Experts of a small language model: 288 squared ReLU neurons an expert, a variant of Muon for the experts.
Below are experts of layer 3 (counted from 0) of a mixture-of-experts language model. Rows are named router (the router's row for the expert), up (a neuron's input weights, with its number), down (a neuron's output weights, with its number) and show model dimensions 336-447. Each number is 500 + 50 x the weight over its row's rms, rounded and kept within 0 to 999. Numbers have three digits each.
After each expert's rows: a language model's description of what the expert responds to; "comes after" lists some tokens at least twice as common just before its tokens as in all text. This comes from a sample of Wikipedia text that the model never trained on. Tokens count by the router's weight.

# expert 10
router:464515508468567550522477471528538534520484577529391476474452540480548533542591540446526527487432457471459540491513573489477551555494478458532488478512503521452331483494455505436534572427563503458496550543600415470437478507550600540479540459520442424527470443548453478429457468481482513560394490414482467434429421488443570578478520580430
up0:551465364414552476580552501486498577495433537448576514574671537451454528473499532447498504566508427447479493465379502566522446453452485515475510413467606538597447533544533505477560483471513490560534549466471527525577474515479463483535524469483469556583527487452502449564452439523433525536485429504550586557463451555445542555454473532460
down0:500599433418538526505526543453459532425543439501431516458524477562491465496489447486535457527533492505478481503469515490536518489544394607563529494564565542475531546548532530585472540485489465536553510514440503417528414461554497544533342492484583544423542564491473464528561574493495506464448523473466417560579576512460516415578572411550
up1:607529540447488566503489494470480522534496529471507370446469438524527515462515578430533337423514481611596452467523411559498515505347582573452519423513509549475487532495549505494541453522431467463521548486574517477540494508492567454477493568553485452488558544503443535477407550463446618464425496477486593509430404503504429473499505471515
down1:485465538489456456388538514566498545488523526509530528525456486571528496540468526385521435489539537583519488566475497551509503473509487571490515454506493506583517510550538534497535502521512388583505555416504548495500506587523440584512565520538513518494501515456497435472441532389497553448491433484577603477478490561554518519526511488479
up2:490413442524431588407565441426501490478538443404489459543390478506508532550485526499387476429541526490472439516507476457479472510489490612490513511574437460395474406522502462575517488485542491443443497514498467522524509573502605509474431506488547444473519512404477423547485520496469420446506439464567483583551524514479470461455529521591
down2:443420460513486568455589471456474476536432513427493505424452528472525525528442502467567511392504492581472517521433409540472534408447499533476478499580463459605380571481434504532553483450452447422383499477523549480582586560540529429529483466593490434395539435429461489551543461446428467473444429491542477523495457519536467554467446495441
up3:508489498454489524531494373425497374452520483465504451536516508433556555554489492468497514626546514480638448465469465552518498545473560463549441507473545538534552488587472494444515515527512433433552458492410589582536491512470540489555608507500465529485542522431466570475547585477451566517446558528416568552419522371409458479501551550592
down3:593442395522528547473541525444529436488520524479438564562471550479461518513509448504535395484508486575515547538521488506507465467411540495493488571429424511494487460555473532447410500472470508522499433496479517503461477507463578477552515501467502584558517551507461456501460531521500483512547603506435524469638465442443537567491523513491
up4:465521532534468455453481448557510574452549522492486491493460526480495496523529453508555495547479516487487474545431455432446464392552403551545474503506473406549488530481574502546610483521441438387537457479505499552400443453484483501401497412462574519501551487563529460527466554511547499433413537437476551469405499516475438492561502453488
down4:504548563443484549503439551500509488542582597476468557329501570444546493324514529498548478568467561488519551497475534456539484536495532532571505465462482469467496546445522510543441531506487474423510552376469536428616442526440492511473542409500541478476491530546454585440407519522525435427447578546568531475617510523511474481497486428473
What it handles: Topic-classifying adjectives and nouns before a head noun, such as political, military, financial, economic, commercial, often after the or a.
comes after: " the", " a", " of", " and", "==", " The"

# expert 0
router:419497507474556547563459416572503508560493478489611560499529550537603556476580525463479455408453559524428554524447549472441431521511493484472540600542488485514575572493474543417468456535517512469413579510570427556442503554468542478514469415466499428537526514545378429574569412483453570524432504490447622415523413447512458550594477586353
up3:515519552401477495471427488530505515502476495517508446396446474465393472473543512407454576467467539470529527540508523529509475472491489555466498550495557516477510463583613468549531545512418531570474523553436548437483568505533436485484430534475540536505493490443547549457475548482406579392528541514451500470537584476517535533463500451393
down3:469541477579517510447577551515560541496441488464437525536431543398546591423386501496435531536461545579523524471534483531476525550489495472547441543588534476522543497481502591497455450575552572424487555532479462563498504476596517437486435549515599510521550464497483490470487461535367525525472491510491467458522471465492503531553431519482
up4:475534539470460401463549434471461484486460530557506509533454449419468501531488522497478516516448438520546414521396587575511500527537531451542513542500440501445558483470464464522466515517535479438485444484549402501541480479593595502504586538649478517522527451534505489494464589460515510478506477476389508438495570529556481462519530594533
down4:574571481482499459402465485504513425391521495478543534555537578520469586478531498513526512585511503515506405520530472523515403456514503555395469476521501529581449489496509540501489529465531479521513528494394519484500365479441449416444494486411552544493481533532488454573462470549505482568421525580464551455452389517441484523516496551554
up5:402489455504526533554420433587457605509467509490530499424432492579451469536503467571532434450488510538395487486474604528590483549489504568467547550590555505581548500505448426493470499441516417494534463562514449539447565514591456461403496500531519616490505470471473443532547549537543524584610474518532511436500530463520439508536394427647
down5:448473542550503488509494472457526495510527434521516446580481487445481451454489401469478539467473512533577611575535559563603505569518524513487460434470512458516511543528568525459477494532511524609529524582587534461490539468546388426465452508583543416450412566445480492536502468432521425494435546435445406529555525512498475493527456523532
up6:518517473493498498480484504465511495477520512470424423502567552471524537548470535581491431496449465476498483493544496520538514488531459489367448523497408508516524481467457420495516475509520530508459501422474506408540479533503511468489467445459500575547459516431469435514519494541585506582472466434515495417547382522425537612464495530490
down6:566516487516495511555601597473457494498493469503570503516487488536466455565455384524489514508522541510434460469448458458544552472546463387460442440387568549520518527539550563503542454515524526501590372460573440557507525506551511585539434598511565507545461567533475546597477565482564380553493496483517500464479562518552496482514501564536
up7:468453487403462510516436635614520512557469460551499440519426479595508483477529528502507528523518501535536473450523534493516468551452450538549516463541463531564460418488480527468497509476563476443461502518479551427508535625434490581592493516448493489488539456551544518448527506448611507461427434515507522554449439414495485524541545441438
down7:476593486403474564456482485465495515533502467434451431501484545497504523495635458516424466509556556547438384515460397652497542458443497407485529538480458513557462389468502500447538519480487440421471440453521510435513574557428568474469476548515385483472617493469493532528494403470460482552528469522517478520550534522499559378492518551514
What it handles: Adjectives and determiners after the, a, his that locate things in time or status, such as modern, recent, new, former, same.
comes after: " the", " a", " The", " an", " his", "The"

# expert 45
router:514449543591438562533428555486477560529509436497502535552570467477531476520491535436525543460517481433507526466518513431477563478561548460451471345427464542443442463528485499409572535424414563569461520571452459531562427503482570520478535537474573446471424417489464434562523518491550564535561495554470529397434514576447454518529539525419
up0:556462469510521514528530432465442428539521527538494530436461530492408475490506493532509544554506515359605581490492569527458519508576557422414385452531520529488496538509490510535482540439512560535434425448529502510540522498482543542459511456415501540427554476453495469437453546527541532577505540590430411551565476557533560520522445428431
down0:406542485519504438619359564493518524481503499533535496468364409460526496513501456487477446424522566552528541470514442573599413486535479592442406473453421509560490525491439528534565483478448449501517610534418448467480497503523537543523595486572496514576473548440480361554542537577546544551547439530593462478508510459506468518454455441474
up1:439539574530506558497504504510510459515478563445497584555529484409511521543453448485500585448416371424564542443515477580493486491428483486515458532528525583508519445408526513537572531529550438416566534458453422551424453520493481502450455508524539440530458534514612520466483503461483511481479487508456468560538535507527610494642505611456
down1:515515435534423531572428633530524443421407456492459512552467561460481433432513490598495596531511512564508487548552496473444587467481434459398535551447484473369526391543536553398521502466456532563434446575537492569482529481505470488450487580498504515442527556522483486452411500470478501543532580450485501497476544542566490561483513546497
up2:466579523466518500427546531532513539593470421496392467419495406531517530470501514464554462527446531510486523469522516443507460630477527507508457479418413506450574536486492504474559472478570481511399411509462528504468492591432544485529516426444489521598473506492605579489526485495486404647406491507476502428477461518533411518498514517538
down2:455481541507526468480387430516478509424447523491512477389441454509556456556490456473429555530473514546510555527401513550495471526487556481460559525449457530491516472470507598536494471492404489515505503495504472482531522527536564506484497539541490462467475617445559484503557512501462508501548448422500470485511509471504548518519521461467
up3:593528501508548460558458500528447472490479463488456585539540432570482533388456354581504542452591432542490527561451462530488509536523490533509493554525447579466537589458581560550526535601562550437504465402418563506494550488419558538544497499445434404510417546469442499457484491533498423505517471472545584493557511508499486555437554552483
down3:533546468614492448507491475586474538518534520474529589530454488550487523467485595493515415479468588510486464490463584394510578540467525542509578505517421495546543467470571461527508472496570458400520501419536500500482580464513632549518553513574489464576490480644490486532586489498561445470527578489410581413473438421552440462515531483517
up4:516548385530432506533558530456447481505557506482520530533418520557485462501442505472588443469526390552417605496577521430501515543462542542467511565535475416496485490458527505508539581446595455642479538518442527516503573544550465546476432498499534553620465493506447518565438621555475469531495503375515478537461471570519484483605548508540
down4:528495511475533494471512484509501504509535419569460473438615493423552494448561500541405483461525633504457578478475492485536473474509501473501450488457530461567553501562530497478518469579429547435544398563529434505588472510558509488482506503520564473497470499507504567496504492477440473526461461598488434488539537474529482532499606446489
What it handles: Coordinating words joining names or phrases, mainly and, plus or, but, &, et, und, as in Food and Drug, Babcock & Wilcox.
comes after: ",", ")", "\"", "s", "),", " life"

# expert 25
router:458557515572511508534461494590436570505512553549508549565594484420543586510486545426465504438487518460448548388534494415480519402458516440450472448398474478456422520461422494524582518483398579533495554532510460515435448528510548529553575535521421513481473487467533497461544427468504510593591440528527473461428419498466460541509485597449
up0:567529515489445574626415509389550503463497485502443463500554469592516475461534531506496487466454531424491530479521482559505457576539436501510568476543591512582425529501496516499526574449487371366452416396510548405491514541544615504514428525525487539450486523453506492409401490477548473490529565481484443456445450460530567359475488470579
down0:479607475505516482539497512521478455495454548544490553493512414529502534470437582527427501546489427586470543448469454594582405371538566586574458539450531482570613476474518511443509439481430478452519538520466455532548561452444426552485574501451504493444549557445621594539553546555442512416498451540603470492454514526564499495479537477547
up1:568447388471523496548507476542535460522510537530537510474551544381549529454522505497442461501581533542507542587557604508495479562352510524521482443473523560465497423478612452475503601432557447502495500475468544513486543525456525429489512447535490494489504492502508489489572489491511451427429437405528600434460457460465445528532496462519
down1:627540438549418461486511577596543526392527415399553462424572550582445487586484480405519485487550495467596584516557532546429461484518499470570625503483531556518535561483535476401458491453485530487495571487579491482441517557544454457411473511504540462534573448447529550478449505522469424485519549517448438404472563541520418457473500554456
up2:608456483386495488603511501507493530513515466461470517535529459514486502547626477525521586553489475478529553534496537532444568502479446509470490578516477397517462507539541534558457509449551520496471524620487363576547540603523498575464507467398547537557533440453512475361447428495435448514433515479484546489522457517571524501417489371539
down2:435531464534429511474461541602549444512463550529477470534470480386498591462504550441450544479560515606462507507615557488578441511506489517465511455530528428481488467395476494490513574533502613465510499608522513444507442504474470495455487464638508474486461504469569535522533467494558454543472488533472493443487555492586490422515425436495
up3:493525444347501500534490416518539559560484522542440555539446502473476401466529510503476519518470526464511449497399476584485530601560474571521434428606585481538515452534536497495480439467516514470535469436574573588488478508500505514432413555513478515484540462554423542432595529458500574490387480438521497496452524486506535527432581507459
down3:534458529543437430544527572516498517524470483436479480554440449452561547554455576443503466505490499486478514508563564441552551556411514460555520552424495536427554617449560558526404509470522530479401555551377505607474547457610466470517525433391498468498481504494461395606524516530505440535579519480504474475526495509406515443550408416412
up4:431479554457498536476441545439411457547563431485479542470420523494527422426440482568468444533513625551519473461479492522610512556520548555467464540421492536488481530524503487464411467551584463409420559470425578481475564517495406476549485467530528384446541564519497501446531428485502442548531526472419479510570559481569562423451453530446
down4:468554560515469419515470438460532484410527502574561544566460556523413486518426600576522530599534537484451567475480522506446492455469575545513482535547464474510470446562538483405452473475545463464490486416542573595576424504393547429480449478558505452476535455498558517539445475492515440495482492495525539528493460545539446395522569404452
What it handles: List-item hyphens, digits inside percentages and years, and capitalized first-name starts such as Jim, Eddie, Helen, Albert.
comes after: "\n", "1", ".", "2", ")\n", "7"

# expert 24
router:496468551587512454500414384504483517562444472476555516479536470506617541581473484520520494436450532543491493426548590506432490458540522495478557454452531531484493443535551551524530467469407496563535513546460474478410428519513472544474557416378381542440544481520428430585512488507442487529514460457561458515486472380493434465477524470450
up0:496413449438524503483454432559389446355553464535551572528476430555426534480588476530442470499535476572491566502480524496584451517417534457569387442489492502547468485575494516495537521516559524553508516617508579473567485426471546385403459463499554505477452504584520566533500473523492578400590502535480547444483453493573525517425622474554
down0:518565475514409503507441480548410511418471476521519538533452546409515498410584469501526534399516426628473538469428459496563510532489492476532543465514520462493535448470516554512549565435490511545468563565574499407495505499408608505520504385574595527442451472596489529481460463368594486531482535457492607411550447370547569490475465472478
up1:460505533458488503439538492555580499564458484537488566512453408542573447429481522456622472466519433459455435524544500463479457563511590425518510585530521545502457536410492531423419516542456495466398539537490567434598600505518540534583496459507382527486453487471464439511542546491406441477479535471507524601390511536598451518437532482556
down1:481381567499467444566457483442490519542567570518572539488478479475562487535541563546522495553571529455421503471551510561476545439580474496514461488450472502571462432471367578480533582495497498461382481487536473594585514448623492570474488526628514545526510546350406556488603534462507486418521527463551540522429581463428544508604517505531
up2:541428524573585553460422624520515522569518474435571473537474533499432480506479482597489431497523470581537528467486449496475591462447494483510449422518527512448497517555511442441462441570548463499462440547475457474532535530581484457519541513458488572394573440450432477512560412528463482531477467541477525481520529462493553431648521493447
down2:463451463482446491469481507584431508521649566447461557568466570418513588599525484481463480502483506531535465476490502481427556457490499512478503560501549518562474494481628477507526523512479523431459463515502511499512512616405526514428600492500526479450594475545487510429569442535514460545623458440422465563501463410532516503548516533524
up3:550530539459484470465458436475496425542512577492513563516448370529512398565433465519483527547462517523458454529470557510493443528483539537460584477464552557486532538519459486550507545469559393412494507436543537493497575500570427554432510535531527591480474535502562448494540463534505500525465517486459619446518589471413495587464442501530
down3:513566538548477520492418445465506538568504556546502557603393443507457410540467499476464431546458582521495514543498546504526572502544503571480420419474495578487552453497403491588543567420539457440627496478520528525514514454584430482538532587462512462458531523528575522473526595551507419492490506546483624509464471513507480594438451512477
up4:545515547468468540509468533506519532594515526458516527492518496468469491627486456516426398580560491450516479526499451484499501458531547367510498447550558469391558554568438435565521620522622568505517379533458517503557589503581513463398492531546452531464435468471530506404563475478536577464422453479547451635502511474582489463539532412507
down4:448549546489466515529464519561574463527473506414507541400495496486477522535560403552584448614410432414422589379500604555470431492377534495520538443474542515517549477471513372559521567451555546514454480516519479468505538517501449497561523482485454448447418499509463554517479542570571472537529424470533487538481551481445529561440492503621
What it handles: Byte pieces of Thai, Bengali, Georgian, Khmer and Chinese script, plus digits inside numbers such as dates, times and ISBNs.
comes after: " ", "5", "7", "ุ", "ร", "ค"

# expert 44
router:450536430521499426521464435584531458572480572560505522425528578443505534489555479443420523451580421468461528481551520450567536409476524479470526401470503508473502478381404445531611473603457496483514512437555540546457496566521507483561541554426494534542547406505528503429530515505489462568511490413480514525532422495445469438480481546391
up0:520551497425420489463431440401545454561537468496513501522422558535458486450489370504545543538564387501555447496600616540520490494464458506531515573524566601522486463528513487467467428469491479538466421427543519561537514574521446451571528455505479483598524386416552407480598459562557506535497487400460466568517512545553426431416523437418
down0:460597497532546411448536495542476420578592382548503483608535541444503514502473576553519441511508469494556449448583560470458577537598500577534422485477428459571487510555522561552526557527512465483548469542556517637475456496430515529590478476592490473467411548590516500515470492434520553477556537465457480464555472459632515472602493503435
up1:612452421483449511501413494560477528671415409474525427449444617534461536554500519499599415483550551492409557548615484545441475456534498620524471448526619588464435442546484475467533572538477517411508504442437405522552534471518398499447507490438448506429428494506460623528462502471380519410478541434416623405482498506477455542523477422490
down1:510584526470526470415476430457488463468594477519527543527631477490559591430445505399575553467505604572492499360507511478474537493445503538427570492494561388550555560464515512464603523527431576482455418633543513450502448572499536518462450521551465576478566513495537510634449493544516374456506499502422495573503500499498549456558496623437
up2:390466587574541471526498481455454473551503464509614514553468621453535517473540505509532484552405418531433471448516450566537481596498490528533552591555489455528481446471453470574503469519588455519538476557409455552574444480500508531473516479509496571389532478511513535502467512543598507533464527552548560427470522420481520480474483576520
down2:444568486492412485506558464534416414576438479528535508488481548499532490479498564469498504479480550523522570475474492496441460525478490490455442482529528419575451473473487514558463380408452489511524570537505451491507493568497442447549468459468461520511512555454568504534565504453547551512509458432488482611428536527579560528441450483475
up3:406544437502489589526452448517504467494494492488447497528539496494422505434432492504546554503430509455510474549463550564510492512452533467511552576628517495556396504414483414499529498458505535490594585533581355501475571542445432495490473509562578606542490535450455547556601430488549444566556487457524498542522479528430484454498547479414
down3:504515436502387542584458492513487580395611546522505454433519509535493422489551481530435501555479487525492476583504512507482608513508514477376486574472423626529498430506595500457479566456546403482523588522499513445420509459543449541465458503632507444484507497559497468519508515538567509454539526449462527454503538529438424470529510469461
up4:522519585514488528503434516478575462511430541428532446434535565541480498502434455418337463500579530502541591492491565581566481487568432430534503569534519493457570545515426543548529606447576511396558514519518626509474605499550512537431510570483555513501487563490494547470492466603488472472541537442483465553567458419482532485549499532457
down4:470551537442514510546492458497430494505471438591469488563504433508522546492506442458544432477523497560457543469473546519524525522529480549476522482413520523582459418595440506482528511592481480470543464521458457529468465513492584382498428508477464564534606483491519499530432467515511455519456505543466489500475452593386469549556473450569
What it handles: The s in decades and ages (1830s, 2010s, their 70s), the word century/centuries, and digits in year ranges and coordinates.
comes after: "0", "9", "th", "7", " —", " U"

# expert 29
router:544574537522491550598521488446548525482548440490486575543571556488555498468524554473483555489484532575410591426456520435556510433492567439488396519435509453405464497554453492511560567471426580546470493569481539513509470580475565523510579517509469479484488437520560495502555446482533549560559460458477570453499440487403480480497525579510
up0:365596553494465491447539467530545549575447555468576496476390498468454562495395440512558586484544504474446449631501473526563470550508471446519424526424553479553518515465543510504568436496481471465523442517414492486545490499444413489555473533519572451384505452533478521541564610518475489524467529535464475489536450430463527514485436525484
down0:572491509563616545491542576543535608509462550439516538516559580476502524490499466516557522523539556513464429471472481505404461501501514457604508496475588488554523536547481470492411482533575457551558547465510436470512430503584483445481533461473573395394501497571507474480494451524590504492554439422471438554538475447416576480486403482559
up1:640539449441503561411635446501514510507543483475482410478500503530454478537548551516480538502554425496484464505466450446469465517469472617501456501545412503529448549524524506545543433554435590494563479356485442578610560457472483554434451501510449492412481563519591480553419539503500423553472523548575458450554520483526465568496495455506
down1:524503527489468494521444487399528508454476518497415501386566441510489541568513531543501550437455577452507527436468455438427545448512542490424374466441520489427483523487530552503603407492438521527479427506540459548540530442540379473521535488478511542545384355496539505577498438542447533515515390422521499566462501564487552546502549491469
up2:539589576515523462463486497485467464463572425573489494464441497461465515457484452451428479485508577479409445556566469557574479522492574501539531559413510556519542458536468527541519532507510467467563504571481463479534409477504486491553498539394512472499440468542552526494516459494527540459555481509542535414478542438499453553472464500537
down2:451537529583461397406552496506502532511508546509509491527583497527516504530504476446519560435537512555421551433442578455519455546583411489350511599511476565535463432496413514538450492551505579525523498526430444485500463573543493606452516438575524441475456560566493505533525489586400554478415463553550635497495409509432483523559461566433
up3:504476486528514495476466484529469555476533510533523507541496393525519581475493487444597478566475434530536511468515594508514533509552468502499464506455527476389479602402615574494441554519467448414477480535482467548547589535484472554499532541493436486532502545502526497580424531470450507430462591469502518523389499584417491539443492591484
down3:473411457510488456475430472542536593446523522553518536410513541522397481471583503475407455441421490480522523479473578538582415494606486533452410530411504505450505528517464456509512429475467458516489520475500506473431573442522463506453557468419463598547403530550582496512537495507463412570528513554515495360507509475438451408487509496563
up4:458572515504510553447532528499480494447564520586602514545473554518435486506540462590640482514621453495467450437525510643445471457480535435393494520474456447624522548549483556389522590498565464513470484527495496482408565456485527442620527417511467481515517489400532457529578519515554516490483483483443516538490455448601441557449493522528
down4:428496611487487579541457415399513472543569505472445527446417586454467446465503407559563453449499451475507476544499563490510593480391581521582431506391603441528456502439556574579486516488545495495458497459521496535466473474453487446461436576489577465480431564497493440462512476545470474482656575552534493474474375493512451388491487565529
What it handles: Month names in dates after in or on, or after a day number, such as In July 1941, On August 8.
comes after: " on", " in", " |", "In", "On", " In"

# expert 27
router:504508632560498431570373500554444475474533548521444523626527492422551554507520475450444467423507533455455504456488520457416538432486514427478440379405490441479514455456552497402534515475444541411536489533459460478524429541433496496534539544584447544491444525476455504452551422452444427476583463415471450535465503479506512606531522588488
up0:527520498480502489404490602422472566558506562507527448480471557486410477481441480510551566512511536546509517573547495517423483461482592580604563421458470424414542465495606533489512446455457406539518458447478528506522469541481467547510484465487471499546528466602569400553469505524456509456468439505564499476504512465520529544549580511568
down0:471491536496551367481471473501483501508455489460519520480498503576497470469429538519512468485617549528558572507573470486497506526471441510433486529519432489542444464613449416591612513555529517490532360522549543539451480563435601375433525430617560530435475506425516510467466546541506439439504477447530463593419575483516415519471453412505
up1:553447380456463433486564505391405471524553520491524411471492433537510521540469501498502485426399571458561466550521452442596445500443560519549598515512442529503648406442488407443600575489393530499400570518491491461464519451515490412463459414449440489563538472546526472593463503549519442541466475515498586439467496524472477521535581531483
down1:538472536526432607455483419475511570425462534446546529577477567504403502494467551482477496561480495510433499541473596429484462500547473542484567474461466515531487561456458519499492403572567484392465498533428494419483583476501467551496532476586523472521556452460511509421493496649515579443564557469522457520558548380545468571474484560541
up2:479465521551452507487468527473629441421487431511515498532427484592599530527528489505473511501544437510449451524453537441446485462358478407608539636519492412476484568599604450555555570503520448461508452553504531552556478473433409525578552514504499483492491472462460480440548496491434505571552536502511428565509526520515484433525592492492
down2:479452462418554576458495496482481511638454584427496504445476418471417458505419433455512491561499587548529522466530487580492509462479443463462541562516491382440557503510426570432497504532431455412450534453521533497446438423511562482544472585472545420466458484489494440576561573524464537476434474501427515429469552477591458492566508570521
up3:442533528477501525576546564456575492512508529540468500448546538470539553487475542487501504544476576491594514452590450497537492540466449498460461332502479520468492536489477607421471460495485487417548509414519524488497622539579536505498421515553498527542513465605515517529470469499504465450459492486463478519531463594485495420373424555488
down3:490509564497486459559420517455452538454612565523424528549493548597588602435531445525494431500507486474496532504395445483538594543510472457535567510516478439498519514593482458519474483496464513477483474489531436574431522467455513576531512570523500457508480527564517527495412484421506507555436483471519496465523511509513506602513501507448
up4:425396454459454493596599451518502480471524494489477440551495470449509627476492580491508493519471519537547466456503538528505523613500487512553527461541621459561500534470583500457610582511546516514528422469425505547504388487509464517475363535442550570319567455608520467539498550528500531516562575407424507498461451485496433500508542518504
down4:588547490466421552395409495518522522543554487546514459467540532576466398616537494549483589467534460620508465520456391537495517496549443419421427458492538501479554481495473449588549556480465463492462533515564469524494489462473417465499514514556504536578541538402514504485458425377470468470437487454547521428487513454529519511509496521415
What it handles: Subject and possessive pronouns in biographical prose, such as he, she, it, his, her, its, often starting a sentence before was.
comes after: ".", ",", " where", " that", " and", " when"

# expert 13
router:405515395468486473524475453506488535496498497497607470391472564527484503451466430481529564407510501461463473445354577508528485537562514424521431529423360467509531573506569537474490507529547570615455567505460517488454444579516398452448522491439495494545593517604494515529461462465453468505441427432430545545514443495407479482610538534534
up0:552461550568444483451522539445397524483491509478482508561547531440508516444551466530540439424560456493346451503489428524609482470577552475545589505477506514506509520452457512472399555484472444423443464519534518436385476399613510528400549546480484445519533510400463572514588496524509505447461567499586460477504545525541548463480515494484
down0:552488520523399469415509461474424581469529415471508432496487487542459530598454451487499483397514429540486475498518508536509521549575540506547534533551490525423527519541527480476535459493473471542520514534534548442522482481535478496506595569473509393474466561557471505578516561573504459457449557456539504452514527472503536453515555472478
up1:364489492496564431442571576423402505472584505527484482511584526496610485634472468476519549480462534545558477562454559464548533442506483463447484530510382551464429487522559505471449514469452466428463446585408511484472576506462475508465483419507359494427516502442445464539516526511490503496432416520543437530460503430443520458583530563530
down1:512396510459509390513567541493382559468483463492500487526485507428510492530505535479494566462427491577496536483564567466577474517510447436435456506534456533481536477474516416477350481558492515519466463534469608582588545489542551575508542498531549467540429593454435547448472514519482496489418377440519495435522590656469430491568407491547
up2:459564434485552526561505514476477464512493466559542531560539486511432533431366508483538537537614501513479527482505607535484529577561482509559540436469420494395556503430534565588422551561454479435446525539547549505399516486488573496471456560556519459456463540535440507478477547379469495407488443535481515525505486458492497602542499504608
down2:516543531476557590602474552485429487456444375525440413470527443527599482486547517511440547541488592489509536467528520425540580529439542576438487549529462428540498577533459565510483420570445456338548507542566585534544430501477457546485629560553579443517446485431521462605544525368537499454536419537543390467509422519440480496526494482497
up3:459523486441436492532467507444542528491478457564489502530538592621496510506484550499482481461461425433437527464466441516528486457482567480497453488481567582490453585468487477531493512588436519510589528524549551526507519440534496474511520528566522595452542572543465407560489462599459595482483497572541469477596531373614467460542456452529
down3:463527599497441420554474468466432507528470405600449456521507494542459478581500516523557440494485499544616513496586484563557482498569525545498470495499573575410512540480530464527497479578555539529520454553464552498549502463522485429388575472549493506440505493505551575442507473529481491417497479564524433562473456438528491513559503490537
up4:435402483478533561474530483518533544487374532546501501520607463542493480542585531495475517384498473495460457580513466525529530591456478576456498476396532537540544554548464491546503493437505458604451524485481499381521486531485513517589490532525532505542529556449431516561532498581477536422493475552526562472494557495526555479496550482495
down4:447458521534534502452520513546494520475499501470526533549620376555489473418571499525485425432521519487492507612513410504535550533494434547472376441410508502528512499410470443571514445538513527411453536473464562487515568522535575470506549639623534559499497577527484595446454515468451542533430488547496465482474539488466493493459567496463
What it handles: Religious and institutional words and their inner pieces, such as Catholic, Christian, Qur'an, hadith, Supreme, Cathedral, historian, -ian, -ist.
comes after: " the", " a", " The", "The", "==", "'s"

# expert 5
router:454498507561557512535492467542388497437480510524552531546591387483579581478559458512522474482449523418451484407499482436481549430509506467472493469460496564469429506469455413439473554487425616517480536479527526439500450483527591483529535596456402530490455442444496519509522454518531538599571512501577521462510435478417485484463501554454
up0:532479421452432574552515505509468507472533527478468448470492487523536406491512500469470459547537489493554390536473535508402450566549442595451516458528533491486499433464495520511500423493475540531556428676473491538505491529464452560558482553499403524503430465505512476622446602536564492520529531532534535563463401473519530462419496479555
down0:522506487465415536565393435404409584552433551547564436423587485488563461517548436550423480441512561550501368602462558474531501413543529449454546579543491514575573504600560427497616553554441469524472503503510484507525584520462509528429591465559453479458566436457433575436491476545524473527456406557517546558518489495527567417515535525478
up1:521482522529579501522507514473488525501437532482520468492475484565617394539417451506395569534512484373558578489534458592547435434491489503501450517462474551567514471505624485450458519465600413527412430466530480480468601464570552523543469485546538472538499530454508517526579464422502457470477532584577582436497588542525540463407525502493
down1:446494589527573492539450471426494520493606467516496483384379494496517423517534417516537528423541522497460490535512523618477631529575474518522487437492566504463462528539415537550458437497503483506472505430537563441541477539493462584485512589526513473512535494451478465494442458563500451542561469541428527484448476467531430428470560563573
up2:509500478454433478389463512482572524574430552526594629492506578500527570549418492509505454401540475491559445456481501493514548539393490493580541537507415493609498515484458484564431535567548520533471525517470509468418500494474524453458515456446431485567483401413403579447505473535494431459507439424515500469624590534517481503425485440501
down2:398456508532437532506575582430556569563488410568504428471474523485459464519504421517572460531397554414488521593546523492551466377458528479472459469539479536600563375513433521502477484465592605450498491538511533450417561506440421396470464426507504499536597538518523467532522525462468510492497440506496509560422505547473483498477498507508
up3:483516507572558511494518470515432552521507567573558533494464454597511486435462453413462583508430456439453489496503464524549451491473524466479441535444464467532618475406581459552478607453526422530482478476545496519421501483524562480518479578498530543530511513535474472562497464438489434498538455564453447516569553526494395535409455518481
down3:572476477495444446459415410551515561531482530455416461433501466440528531534470448509562456556563433407505465504481476551518430475586464475448533462514408440449444540559506492446428504544509519476471471471571490559456492488493541532445434591573491509410509478476576490473565494391478398562558463439413473466532431476509433477500479481573
up4:448556541482553470533527545523540456469537507518412442542444498531557437588590455528499496513500648468517454496523511526539610453483594506585484557539532486535520413466421410468543470494461500442513547455442556545506547533498561465517435462511506574534511440414558433513491495527516428517527460480480447523530488586489564589474490532515
down4:528540502439457475533589498488528535403537448453557574517520484549524539576457653465532620493515437491468594452592466567499455400448502439524437538482567518490497440496642495487514386561459555499537529471598490484508599429501476499467483480459487537551498482447434529501505464570416567460496524438580483472351442563543460385532396499499
What it handles: Opening quote marks before titles or quotations, plus digits and acronyms in tables and lists, such as "King Tut", CSD, 2015 UK.
comes after: "9", ".", ":", " (", "°", ")."